config.toml
n_layer = 8
experts_per_token = 4
activation = "swiglu"
Below are experts of layer 2 (counted from 0) of a mixture-of-experts language model. Rows are named down (a neuron's output weights, with its number) and show model dimensions 240-319. Each number is 500 + 50 x the weight over its row's rms, rounded and kept within 0 to 999. Numbers have three digits each.
Before each expert's rows: a language model's description of what the expert responds to. This comes from a sample of Wikipedia text that the model never trained on.

# expert 0
It responds to: Content nouns in demographic, election and biography text, like census after "As of the 2020", years, General, population.
down0:596575542523536467518463538496416440453418460452523516448498522487538571486524427468492481502582562486469452527505568503489511437487506438492510533484432475566577495477447537519556431496495549495482455537495481555427462462541455464582508427
down1:396538448451557507577535472471534402514560536539416491541443412459470511494528558502528578445454551502420442539524462447374459520510440548499395500558419450524527620567591404546551489439514537514594518565484538536512496450497471511543459507
down2:496442544575450548540459515580503464550548504468527482334557496506511512505468452419530437533524443506538501406538508368529490536529497580495415487638548466553493463421483398621503499547498466495456546483544500526517471525434473537482450558
down3:464537507498492478468544427447536468460475470563520471461444467467556560516572544468412441525538464521485408569553456428526529510440606518448505487533493485522547492519426458428459545473454509623406608616517561470427428513469452398469408588
down4:485435455596541490394467469484508546464541529470507478487506465455463547449478503493417533501451440498517619550499575518501537537462479501501465494531548556475433426523553537471522554556570536490467471425465474482595408496557448481435514502
down5:441572508428416577496538461551414501524522540481558564534497534502460492490459553518503475488432470575469546536515477549447538591482521566536526427327576515499526563541524493522448502483419474393519508596579544476553553470538559508590471530
down6:554529525396499482496541422502474475400497521543468498430558498519582515578392455475564505485542484501484492536512466568433494506462576427519556465457508549524417541551470550479489546578493549536490520533522558499516494481530484549487525515
down7:526484465458541540486488489574558474499501520447472545421453501607513500543393485483506481505605474583423504485427517558453570507519438571548463450433519414481483527458565504438554551406471408475419459490435561437466506541495534457558478474
down8:524541455471539588517485455542509462495475537545524524510474469511485486511540447531462475404444536465622430522449520553485526499500558467488566437497413556440619453528480502563488504535563481510508557510439546452489507462422544450450536445
down9:536482449485478440476513558603554436410487530441504621544485489476459435515486527462450415384539415496484470511555564505467539536503457521450479464630492445497480564461587552573510502419468496602443478480512504465536488453435537629405439526
down10:515467404470520517504605483409540484515499484530445508454441494489356524521481485460490472538550592465484612491510473515424472445489487491462414493524559573450494467397564536476510506450477451538506500520550599503506435563495587495531466463
down11:530472558380434515546547581457484511552530557474453492563552448497516453624433542557400486504396534558460493429538504472448471532453570463526474521549478488430502483573510448519536465534501468487463474447459568531457506603452522482483613460

# expert 10
It responds to: Institutional nouns after "of the" or "the", like Comm in "General Officer Commanding", government, Army, Council, University of.
down0:466465479479478499467543535484484523434489522574493544513532546431513481472425472484509579512583591530461561422603497496471462556543446546510555512532517500439545541534519441524462537473560565559436517570479473581594460467564421445462482484
down1:541489588473431511578387528501522450400592466548531550467472516461545483487531512577516479525492519508452464521505500527410499439514502477436411463485513509493522491460431530536501536528574451578446553449474587457520549483464524503478490582
down2:533462484453475513557514584576562452478441519501537494442491462498591507491497529404431526506480467471500545431495521437518449532504524510605481490562584543507486483418515471550475465464493531514497458483523350518461519570463515535464513555
down3:541409404511434478539419552535417458505547531511566482567545528495525522552429521500523439455526406452527457516450530499504502493495453524453531523416438488441520546581472532633529503458504538593531515500540532517511468457516625490528510554
down4:501472415502473502494591462448401505529484505483474571533503562578447471459581467453503623506591556527522447574564394509502517496516531516508414486442488551501478566407452506415535437501479481443467464404447431526481382339557536525595478492
down5:475441465495523536571460508570563474526530586583461502467523497492520547507453495529528529595460505513524487612523604483547572479483435545424426472510553471547541425527591534481460469466399425448455495497492617491416518490484499520488451535
down6:522542558487489529445553481583483480537410514508443529455534506433586545615440408426534529466520425430549539430430498478526473507527601546509487471652503469432520478506498509519487616484468489445522440489495408510516445459476544514460477473
down7:547479559518488503405407578487498510521566404455603447438531544519511498493509419463444483501615462459490487566540451491510545440453454458418495484546458478462486522522455510460468455591565485603562423521506549500507499446465463460528475499
down8:599458482504432500493542512557537447528584555473510475541519578582438469545463489422521502540510546472481559430453496474503437481556595470472402534472457435505471535497580541407551549485414543483524557443443461551463476511494506481398396496
down9:513492501450506543541558485544488533480428478560489510495483518551554465427467519441488592482489553497590491459431507521621517493502441505546462428447504427468524507473595500503562392474549493647462445496510492532482485503518493540474464410
down10:471448435416464463455528530506490384578490432502588488515470651509529459433510490504460462580461391468432493426445515416527446480470524470501403518501506463499465547568528555520511487550569499496487517545514418465607497450531485543559539497
down11:556426557457478518615441440435482477414518499536566479470490470548529566526502446517518537429520452447458612530439494533555536443521532523457577457507503477499423486531472477517384424479521520545476549513427549432437565560605406527481537528

# expert 19
It responds to: Apostrophes inside words, infobox field labels like by: and Party, and group nouns such as people, team, members, students.
down0:440429486497444433421455554505547440456455570532518430558478549501494453525577551497497508451423560449487531448475425525432571501477454524556592472413476634553520609559508450505515477499483568460497510562452466498529479489533474590558466473
down1:440573521592521577559390525508490567483496589495572477489468465562491453500512499511539549517508473561491540533471532451432529439529582516495515563509464553493544466619511491463478632545607512546490514423584565472492506521545579510584503406
down2:559454505519423563471584538437548437510527513495512613537452524530572531475455578474404578504434463521514458477513477488556498532497462424491463614479554476549501547397464408492418427474537528496539493471562458461486487518514554468531482489
down3:532491405526512554500463535503542444475532516503504485461548465507487469530472613525528439499526507527480384509515521449452442485636525492520504566504538508471575516498494453523528568394413544578529525459569557469521558530491488526462526549
down4:555510418489521536429506505516508562504560463528456495478599508449484485512423478544453445534575450479427438435465527437491441608461513562472544474505543581423568521508435454475534475446522493563411542491553544456415512528549483467584535527
down5:460524428435521451503556508521458487490461521507490505455521509467506481512520512510515492592524542528546585470548498473453466492450552497461481517437518607485433572486469511488468558525435354502455366440452627420525489565467492523520432446
down6:443491502449505492507576512523574409493533487428477529490503495413619402520572503579440448617523596474458514565509532488456540576537477493539465495559457487412508533432452588490492483460515626551575534572469544376501483517574474525486461495
down7:468545529536527521565531490515609450504408541565520500594555560459547528516492551580530515528437470454398450554456543500465522494423539469460586595486517441454535518462589520481508498437493447540524487450392537574433511479569526579501437595
down8:448377518473547368629538487494512457492475431490559508453530491554456516532508461579462402475502501455525445487476552548494446423472408507434479585544564516486415570488434550497494526566413418567614498483434526461536477499379502536502461532
down9:440448437580425546536565557457503469514444499502579406554518569481558514492466505460529422580501472480607387505445578593499518497427510529539541478517581472500489455622497413503532454557509456470491524460607480515500555513535475494551509474
down10:566498492426513422514509546478458608445439478405525443434537422506553470618540478428406568439484542450531523540569521547504541525464604421579530500469417518470526585460437531499513529504532442523604502456461505424456518509454531564548519412
down11:509486533631463527505445573626447457509514449584535529560541500519463509525471450394600424478573450483558540447601531524504575488591456491475518566463644442612397471489516472441504511603519559488509546516507469570467478558508508547489498493

# expert 8
It responds to: Auxiliaries, conjunctions and mid-word pieces in explanatory prose, such as but, to be, been, became, and qu in adequate.
down0:454609579509485515500492514490458543476453469559409500564500392437509593431530567511510580484472551342532530518456573438437557472458549381468482556523487494547481551508425463497468570502497503509602444568521496491487386495574496566433508482
down1:479421549560418530501481501551403406576456518480624488448526493497480546451483530551479515476469450497474506505457581433473545496537532497541471500515575628483466586484439563541495509450498453442484510529523505513470553513522465484528539490
down2:539495543527544547466500616364503471531556514485481424515492584574468505489545540456527508498540552487509502556547540582468627537523528388449479421427521491430400514431444548420534554546491513526545479490508468503466461433548480506471466521
down3:425477518491459459572456511575502481499537504510450538386480512441506500461468500539507419529522546451519435489533518525519579494501483376412458530557502447503478407469541506476548427398493385473493507433477505538500603439607498474460475538
down4:538476387543541429468476496587506556482531466508488508531477427704495533509528482527484491489520526450631541509574521563421518491467504437547489508476594445540507537442401548477466470571440479453499469543596528472362542492539551555501560465
down5:417430574502387516494522508526522517561565552481414528449573383513503496521506491398448599529533516457452495482526577499547469559490487554547525541511458482544483478368521524496410471459466612574491538409521478505588455434392488584442514424
down6:528413532481483498510545473455475494375541457563482549484561459425434519529387519431502482597565534566477485454554564477481522510472487449481485444498471443607449513525470428494525499515447542515503608556571517436454548550571592551476583585
down7:541469524500519476512508517499464487532503476463443546532489519534473558543532473542476506536321485520450528440502506518469518412498387481520526511545457504410483450570526564507468560445498463441573439489491526542409495538512519440507527445
down8:451476555583481446444512398483464449468545537469527504505499556515474454550521443423495497521494436421601516420501467547552467532420529384534487466516458531512483391554532591568504428513511493439564512467524534498484361554560544485472491506
down9:481576384422506577462489451558606426585430443548459521552507550534496443478481520455451516456456537529583464469518527465517471456470517517437510474394579439609485556513419496549585456488459583345602516454467538414555457464563465511489502578
down10:513469495549460452519447520385524523481533476450578536473519445556486468452428511504529525535479471485456474480383505466422553424578471438495459582452517478443478457591435498441575470458495614408559521450534546610550458536473540423485409512
down11:485491546528499540435474532451522522526526471511477533538545534489431486547499430465479468458448543539502508606518526559559470442442449539466416578429432507432519549522570477559475423655423475610540472502470585616433503596501455531546444560

# expert 12
It responds to: Short consonant-led fragments early in names and rare words, often in tables, e.g. Sch, Mc, Bur, nd in Grund.
down0:454482496540476524517367514508573523560498471502488392404467457459599531493519489566418456581528567496448551552480458575511464492513462513433437465524534540475524484403469482520373504497593506551537483524415530504418457443494502528483477514
down1:537547532427446547546528439577527580556587553477540515471510494596549555334499535511560552522501505506433447468453529481557534588548509486518487461523569475564431476592520479506414443396469402560488428558524482522479504562486548469508461440
down2:557478444515501421493499554565578475593517464524443438497555450513489584428484410543479522482476525498466557589496581528536514464615566457569481469506445510581557515552532518358423590456507528571411435628530468504428530571491560489476479570
down3:531438529466554604467495534496487532370417441530544470543547441439579502595546513451456554460486519495479444637510481544551442492484536572508425629507545491389432423513589524534465546471471423518492455504510608475476513485486449485512540497
down4:481467443520571512496431467523453477545552498594472532460466409468557487544544474497541486511456495556526518438616562612545567510507508478501446459513469452493477565478494511498487529478498487429641383620509474493532482481564541497463515501
down5:493562539425485491458598570391538511502573486502552547428505589500470471481545388502527500522540553490529452494555440475473511457489463512504554510528577494540487457531470492482444511578484469482489362520538540448399498459491529451492589513
down6:460410497414424451504422474508484622510441595442477457531476530456513476580535467507530500498508464457526484570546467371541496533528485485564528553523453514539471506543577425511494457488488459533506545490400478528581534484544563441511506489
down7:539545622466474563536459567481498510474502479587560453510544486445415509454525487555527538528575477636503485545568542528481484457440638398464463509464463657509456487580498511611486498566563484444431484474490477433545559482555508582507434405
down8:459662513492563569470531584595485429471513460394574568530479449409534446511514520439468491569453530476526503450462512545477567499491533464517520437435504472462550426576481475495437515559428481473494442491461493515514573466427447537602570499
down9:496626551384477473497490545528499460434473457551418495440481610525554509490363496522578445429539495515526502495471568495468480492516492495475500562465473410573522498516551549491574495506499406411654517558509492489576543487436525480562489547
down10:475508609435424584479482515488528384566508471519512504443455557490500407464499530560474439671584586463501491542631541578470388568541513435497426467503497514572502491494570575479506449554524526540512472477494522518505580571515380562453436506
down11:470531559541525543569532504453529528493498463524505498481541518518447516507443526514529528491563503579564474445440472519496418489416561524540550387529489477537494444397558548535512497413475484435543396441499505436413479585499508530448517574

# expert 16
It responds to: Word continuations after initial letters f, w or m, like ather in father, arn in warning, y in Mighty, ious, ful.
down0:580499495467490522465435579508505535574483503488535410576528508501473554425554410512521518513508534484503481564537511504455523451542464427489476397592488440473544442514598523505525561454518500454473506443435573508473558551473562468539597503
down1:526521503512501458498490479414490488453535502483520605461514492395487475432474585433445534490485496491407466562513551565596488556523442464492442550479508544521505431484497516529457488484522517458489494523516490496521434532549504667619495450
down2:478464468428532536527474456554557383463504488559432507470493432486428485497435526559503451449501457484449487569480405504569591593538464484529487477497434420527492411430484502457389434518492424497431503540404437493585456542528525535577468490
down3:487426473476585688569482561531475492422546391602536503494410472524516455466489516427507448477429578487541524474460521500518430434513601538470469496484466509459538559464536519434543533512513525575419527481432496474412556531532472556453518484
down4:540496460540423442510429500545489487533579415577475503577547474414552460430477502408446511429593498579496525581635509480540450520439449454482594495459575490514493571435530492497518579565569473500477447590488477418409504502421529500520507504
down5:451557505435487575496496517580538478603499482528456442449427462453471560552518537498567534512508538537395568541500500505506534451461420465491596510530518385482532582495522494471621563490535490427476503472516458479460538483494425418482490524
down6:498457462478532495530446487469453561556519577480468497525502436465479558478506375412503455495481499546573609522490498524511518442439574514520512506381442443473565578570469556551419446459540521499461541444522445416561567479434466574439418426
down7:541539505481544508459471427511519471464518551456444599554534499445385478387478492464448507431517549511528585424517582541421506501520554464393555574455448414522460554462537488467515500500479514429563487435477521494528578466594488487375467463
down8:484548439547464494531458499535487453523450428426513423548462462448427526508524470488515501492564473492493533530611487551509490500457481499486380547537409424395570543542554492522493476597557528480586551537517512449549510521519552498546526567
down9:557517525472471470466499427575462528465429499526497433452506515495549554484557452520449391540412475531492491447511438453495512471386464508533507384582589451528520497439480542473452522556491440430414407505503488597424463574524524467485558482
down10:485546483498548458447525415530503518509501539533487431545573489568507572504488516497563590451393480441461526494523397489503566460488542446544482409542542427522545505499548514578589410529413498555524435507537514408500549457436506424511494576
down11:575432548542490510448485420494466488556490595495435529525568482490504478533491457533510525517480527509495497498451506411508582424441466493502495470624536574472472490574625484566442455535454482586562588479419467493410448480557571479470533560

# expert 4
It responds to: Suffix pieces completing a word, such as ent in pentathlon, ing in Acting, ient, ation, and year digits after 2.
down0:552438479515480560494536543466505454563554535548452462438482408578414434549462487552540467561536509499500469515508516549409516416541430491497458515415461510418482557480439519558511561510553581564544551417516567432398490458475456508504559495
down1:564502536522509534537543537543453475503507510555458515488417547482491519461472510413493477444504504549518410396425448476495527553515547518478440490623456470506411439514555486455435513480521395566479431407551446485562466399440492535443507531
down2:453567500392431484485507465461487487491465531471557583567379521532550604416606570409534447536567430560420484539490501523514542493484543390447484495572443454448487522529516558447529504475550395533512558398508552433504484547480452559404535520
down3:426530514520546578578551484486481412500488495474455495460452520493557544498522494451597481584552532501538511454427531526599561477568450501503474526509502476501565519548625475490484453427535508506488568444541461502566509519546366498353562460
down4:542544445458588440523520439547529508442476462410431526498503503505474437524480498539508459477495431622548552562543533540517491525488509473465460474488435413462411441460445533549516498536503454495467448472566564483440527551510403481401352491
down5:453435563488533543529490545515519585403521579470442506495472500427403576493512567438439509461498472462489497461445460480517509573408526547549598532532521433499517575505587447543611570540479433490546538458506520453550390416410431512521459560
down6:531563491507491424503402553533479479428453446527546595477520463498575665596400509478488519488491457484525580582529390564462483542435513490511508510483548505483567490427498467443608488537633449466529465464460492513496461604477450499474520401
down7:458465517435463441499501430581496512443511617553431540438479562463420588506497615490548457420500535464475457555511542456524525569552503552490560555468426615534566563506401391524535506522533469449496441452533467534437418473541541457513465449
down8:461558468509441524500417552461484435600566500468448497546477520533517498431489436603545541564497483497512442477411508487470411449538497521499479464508519506485552466614563515503498568517476540534493527509596491488564365588512475558574546423
down9:451451579554534495561436521431435526459452649546512537463556454544465451536516495478643548614452437482582427500444548483588557446489522480523476389551555506483506522512410632538459557463538530531477386510534510511520561538535479476559471500
down10:512489473545464485506508448502445552455528428432502473595474508413573587553495510499581453515439510423534541561437485499473522458372519500458472493596563534453634475497547556552520528478527557513481613558552491513516482538450570434479507574
down11:428492578583505481527473435431495475540504480404469517421490462533465392488401482383538447567466567434594486501401522491502490484399450394466488513419456499550460516540503591506566492565535473497495425476458507478504503486517451456533512481

# expert 11
It responds to: Periods ending sentences or abbreviations (s., )., e.g., eds.) and the paragraph breaks and line starts that follow them.
down0:566507514532508509522613496465481557464487546485500569536456485472542608496531552458501551448447500586377466510384496559549505570510433523517514543510494355456414531524543444459446481497552522467607516536536548533437441410642524529554543523
down1:433559532586489466592510494656484517506595506471577551516582548573470482531562491442518445468508417508547449511557477490560608501512509480568521546425522459514467522507500555494538492481541465488492566509458449470459572569581496595531584507
down2:531461568478528454505547473509505545512399591453490519467495489450405554522416481481481493417548568485448574500507543449506542543527540467580591497503532533509567509498575555507504521551489539450473564460457519561514513506476442484479398501
down3:461452513477457583533538530554447422461512546492494512548598557486511531410505516569491503476571450561555441500519527545462485477431492487524477516467610504599495407502562495446436444527550532457497504528523506491538414483550491498430603471
down4:530515452483559595560528491522533582521546431488454429434478524455485536562499468490546528493506489438445493568477452494494409559429547537462539518488480464539390547517589455520523534522481470397520542479512473514494423532519509522493387487
down5:459501581549492444555459432535493463528546503513523505533476438468485520446445586526462543521530525630528469546546528507470490567491509543442556493468406551477450458525457530534514547481398452436479467551471470589468620435540476494508495485
down6:518526516445451537522459554481446546440482445485464512432416492469516458460577417480505526524614567576402420542483589475375512472514532475481484439536563453536453551398581584506538548448505429516606432448504443469561586512519443467486542423
down7:499506643510492571457536545471545491527515574437488605471518435572613520472604501467432401516442476461578541457488486498466438500470583571458487530481455433470414495565564564463439510542406435505420433555534451512496489576605535558494451538
down8:511490520504508491507550534438428499539482573425413481536519399470393489491536475489450539474560498570436419497504441491502407501397516499556605426520453413651572514594485465555492481467484538511507605508466578504505525555523656538543439480
down9:538466501474564528464539549390516525492524441395495501460544455550544480511424522453430482562511557443554445501486586494490554446489514518495555527503503492498494487611533495517557389464515416615552474524381417468425422435468417526512509480
down10:457385500375416472540559588523509574462581498491452420474529460464481461469504505496511590473507519525492498500438461544528474559449477517483566522494512465480473573560510522605469546497508486626446503510499516455560519573499503499449556464
down11:465583388494473532522562581608493533541464453490502451563480484516439569473460462537524476495428504483534529531511408490405611533460502426447493521463422416491528548512516485471527427440447478455508537495504528422484504522458559514428486475

# expert 9
It responds to: Closing pieces and suffixes of ordinary English words, such as cop-per, we-aken, lay-er, and everyday verbs like seen, put, allow.
down0:497472460457457467517539448474530491612439499535464434510431458537528583545558493542512568528530469489506468525518508512372493507472417420384564497474455506474525524569482454430499525476475449530499527526512540473603491526496500556484527497
down1:428497531552473447570563497558520496527470515495602482467613443521523480450486402512517490589500440628450471535505476539519460488461421542502458459476573524523484538482516463493522545489577447435483527491435507472494395468476400433550567613
down2:492506577411471526447467544614591515489499549377447503442429460411550471494473513494574523488529459512454474524532475460501514425483498484411475535435627523462463526483452534553505402536602379506487524493469463610447429467414488473465476578
down3:527470476500444429521549467493440530485487531464476504521511487528431451498485387576551516516573468604477574450424603506491525558576467460609461468460371577541447479566571516486425454489491449449437529560521520464562523571497407528500504544
down4:534434600441466424423480452507531429497496526470529450392608552454475481501453507553538457582437521435475497440472474486546544545549545492556591443415524484565521477440455561490411443482415552481517451567502483553495499443583520518554552547
down5:453520534533485437493529538400514384456552477421490548497452490481376547569510483634564583490419547507484535452447439523437448545585470547557503577436419402499459503545544641508505470441520573491610499588532458440526524417511589467469490479
down6:498433468543520540486480503507421503546477524436525491446413444515550470532568405412595557484461438537510439492482457461528511453498510427496512513549465472557471494591508474567476548458494517510554525468469465429341442470503631476522497464
down7:490509494478420377514520409505506440477426507493506453505494477484495487456460509479491524535462423573479422478445473490542504563462489424526528460510425493579523461516520485441494510448562397571593521560559452461492464487484542550575406485
down8:533462484548559491517501527473550499615507561523464487450504511540484461488510492485467516438477549464542528520446529540431471438600506500496613480446494468435430496622589560590496515510567579597527450453491488471567469504458447485485470465
down9:585492572450455530509468520551493545557541474477464478459533484581463541416498477472520455424508483512542502510533556563496495515519507411522473648463421474523501520552542431437501538406447449507450584507433599491420596529502556474532507470
down10:470494487513523565413463545528422530520521491492461509622495488533507481423557483504428476526455508456497437580526461470552513439468377472476523446481486538514550402434534565540455535503520548535539540488481600471489454495490611472529596521
down11:494435410474468466476521555500491460534419525467501648389508543562514449445371435556490550387497515484444540389394504518441375480505488483565482482439512507594495531569509534516480583515486486493542562516491394541539482409428532559522398587

# expert 14
It responds to: Line breaks, list dashes and sentence-opening tokens like In or On, plus the ellipsis inside quoted brackets.
down0:475568466597531514439500612520510505454442462531496496561447491534564521491467502490550573505523537542501458576472453525628552512511536496529480464581457509374437514431527477491490537483549558523488428574626551484538437445503463490554510558
down1:478551497479394505480489489447543441492538539425515523430439518514528525601511528545628445499447507474597554475505516475453434505588502482452507444590498477534409486437498446556507486417541450508501416532439556423525472414459427506547498535
down2:493544459495509544542543470521547557469492507500507441564540517486421449526495477444481566507500486521457474507491489512497441567614515490461520505448545573484566546493484493484520528551428548540433486497536510460591488500407451482522513588
down3:492584538485500485409461533553429444519525453463498619598527459475509467442573528535536483502468520532519667510535605498431502484514465451459505522518541514513541474544427592487397450433516498490561515489427406534516437457514573492461488401
down4:444551485550496546439487441500447491478404467451571494493421492469511528471453610523490509488422503551501398376525391545434505458496526480466402511561572420495470509523445550527462495603482479423444506541598490563543483509516406544491456467
down5:489517580450433465540527443376534385514553505431406455486462478491465425458499512582489546513391453437492518464493502479539453509559451379440469496453447579488540498504467471507498482505435445530517514507533558464451581536574529461440575364
down6:481450509496521397524506488447507400539425489537593552506488474492531420532502446462384498480464490514522476479518505494478533515470480572478519429454404417439574518463530479510482531481414442470432464438464504582506540503503577467463424504
down7:585511549544515554451490495438579535566565438478497562506508477423539457432568508515570502543449438526574552498437416494508516512542473512506513501529473511529565460464556580461460500548544443459526499547498536559475460477552590554600432585
down8:516561521451473416480420486524499446468452507457465505457445587484546471531595476538520514540449476453479558597435605513564592588424527475465500509397487527479513545545443376566536463519626474459426554403461570473473506511546503490503528488
down9:500574489445497505606580480534541529480477464490549465532480545516550507472483459530581603496411439466428510525507472550453522524466453531461502592519483436582496405438460507555419434553456427475590515545495466576530474495358548626549467537
down10:557482368545447467513572501583498558543451501565542547589523472436497505479513567512534545450522486533481468532660482540430573515451537449534533528470476517513454548540457431515482489476424497486464414525562494461466410397524493471415552533
down11:540510546446529443431472570498489549532501399545540575449451406498562415459490499547545559476401519445538412492479563504368466533507513532437511417485452496553440436501394450456436542527436509549519460486435592462552466453492539453560516547

# expert 18
It responds to: Spaces and words just before years or numbers in awards and sports text, such as "for 2001", fourth, first, final.
down0:524571516518513471557487429480431488506556504575546451403532542494505570498503528467603518561547496480559388482521509467519472445482498500560530425639586516498538405452451531530499702488465484515462443461503444521451540481545483662463499558
down1:530483547517480521532582410455412551471443380471493543554529500474405521395534524428437540506490440431540552520537497537528409435471485428554478460518497513418577457469496444428459535583441463571456527603457497456517518453445513498528402491
down2:503579487418545479499500529508499386438412498563489467456498501547533552464423476551498524417543544460605525478473488518533510628411469503474534444479477519497478515557477507446483378432552438524340565404445501481517568452376496539508496501
down3:555501421483480488451543424503487517562510520529531478507544399486531494507519527475439458465512555516509498394461425416472573436519489550512477391521563527572479510436484471463461528453561470563567506488533614502560512500451553525393507475
down4:537446480539544479461580564477507441531482513484503545480461446524381561443555399458504531514459407462478420513527514462531448583519471540532506609464498405476489590414520451522582440570402534526499484513421462494475432545485523531465541490
down5:650517452513398471475532579604519501519512421513469487554539469521490526575528494469526496400494519471467537554532493437527536453478507421501487485465516610451598483495566459441541515564568555433473487555487503428426522542466478488598473534
down6:531482492475561543383532475521446514558478533503471508485515590494518542579499490513563512520534564437389450453406484484473524469543601479508480518469520455474483488548571512430473516489476533486476545426505472453542480547551523349467497503
down7:569538516507473450587516572464512509546557468538553480473531494528526485550477462504493481508484518521545505498480465580517518512536568547548575523531583558461446454366518522496517577479576479581568448498536554476463511561518523422565528406
down8:454455495531491434472513637521465573498503482497441379491438471583473547506599531512475525460470440507530505514500435543497479455434488504434504482489548485523581524514454438557606394558535525581538461458496593561444560435505461433470490489
down9:570517560530514405478441547367474416506433475550491520488458454491574429509452407486593536618626564463476443413471464514532434536510532453491482501481486528480440432532496536484518517561441596489561521535450410538524468478449469441502529632
down10:464537499538538447377595458551571440475497481498434486390442468534517534500574518415512508434443484499570528493564601463528500529518472439499435547454482508497477482532536561548511495534488515424499420469511503631569466515534584533470533497
down11:474530519574478524609413451504521493389563526478483567475540549547545490633494431516458445532517420428541537531594491495490457503538508391455448573618502528447547563513438558518432578458540562472537514562486484478447446510512558392569536427

# expert 2
It responds to: Inner pieces of foreign or unusual proper names and numeric or dash table cells, e.g. Vaněk, Vaibhav, Mc, "| — | —".
down0:514579485433453427494491551450520452483621508608487565443504532555577484582476461466536438422522500528492527462501546487507481476524517498415604417432521516508503447576416500473515418445628568502473451516531493467563491473523519505512514474
down1:479586546534560543454515590432516468478507488538381445488537485462539472411550540469493472540451516452446508503499576546486493573494453437494549528452537478458478580496581425450483547575583474602474532498424557495453577403557538457487481518
down2:496521436498502457557405463488520451467486465532499441507398464553608470601507548577473510550521604464566505572552500490494565376441488458514474509541542431566397494527497546541511459486517459577458492438494545486452510543499484557457517467
down3:509532549432436505512465530583540501470490629579533465562500559458471474538499508469452574551468490572528372458555460537518497563571471507550554591518426555523504535460483469512431472501427439495441552481491519539575500460485521519517519492
down4:587489512485484500461426610477438485440413476456552544493513647498533557438628529519461545533511576560464483511472530523503449523461417567459439399606474464466612497482456571480511552454415557576445515573455470539492518492489423478487577509
down5:486549505402425593606486518537514514515518565495563465482580494490538461590516429448383475449589477515495423511561524463501568497570502481488462547570516651507545553490491483510505455443453503392486418609551535530419574491473533509468617447
down6:578559459474486459541558523536518597519499521478518441598438583468432512511511526479457532479443488539433426506550475518440519503530514427452483577610521460455444499526450501487496499506542500543516438446574464398508561490502584556551562541
down7:496481403426589500498429547442459422531455393494481489532476511585511484499538553413532466548470449450568437572597528443536576489464498525454546623543514529543536517564433608469595644527488522535524417486515557472464536537512518501564564454
down8:507482546492459493550456541497507486504479509458537462426482529558519400491455568522499556516473436538451521500555574494512515551577473495434534527572504426512512490466458551446488434526497433515556484470478511555508477470464487566397486485
down9:500436453488570513410476564626490444591503457555550509467482529542567475521484583509553568533521459507526441541531554461558511419517476536487364585532492530516452525485378495463451544466506520527557421520460423518476468473512430544433502477
down10:561505560475438571531443597525530542547481604448501536599406589456553553491557461336610413462478558454435550527427564512558535488424450498509600497456457524556511556504544383456529458503524569539545474536503484499539507441461520525554519497
down11:486464549430530505556513497548524459499542535548529540462505509479552500525576470454442491466452450518511501428496538420483559554522429490550451448457465527492423504442535576447413512467503645558492525476515445525503529503527545499402517538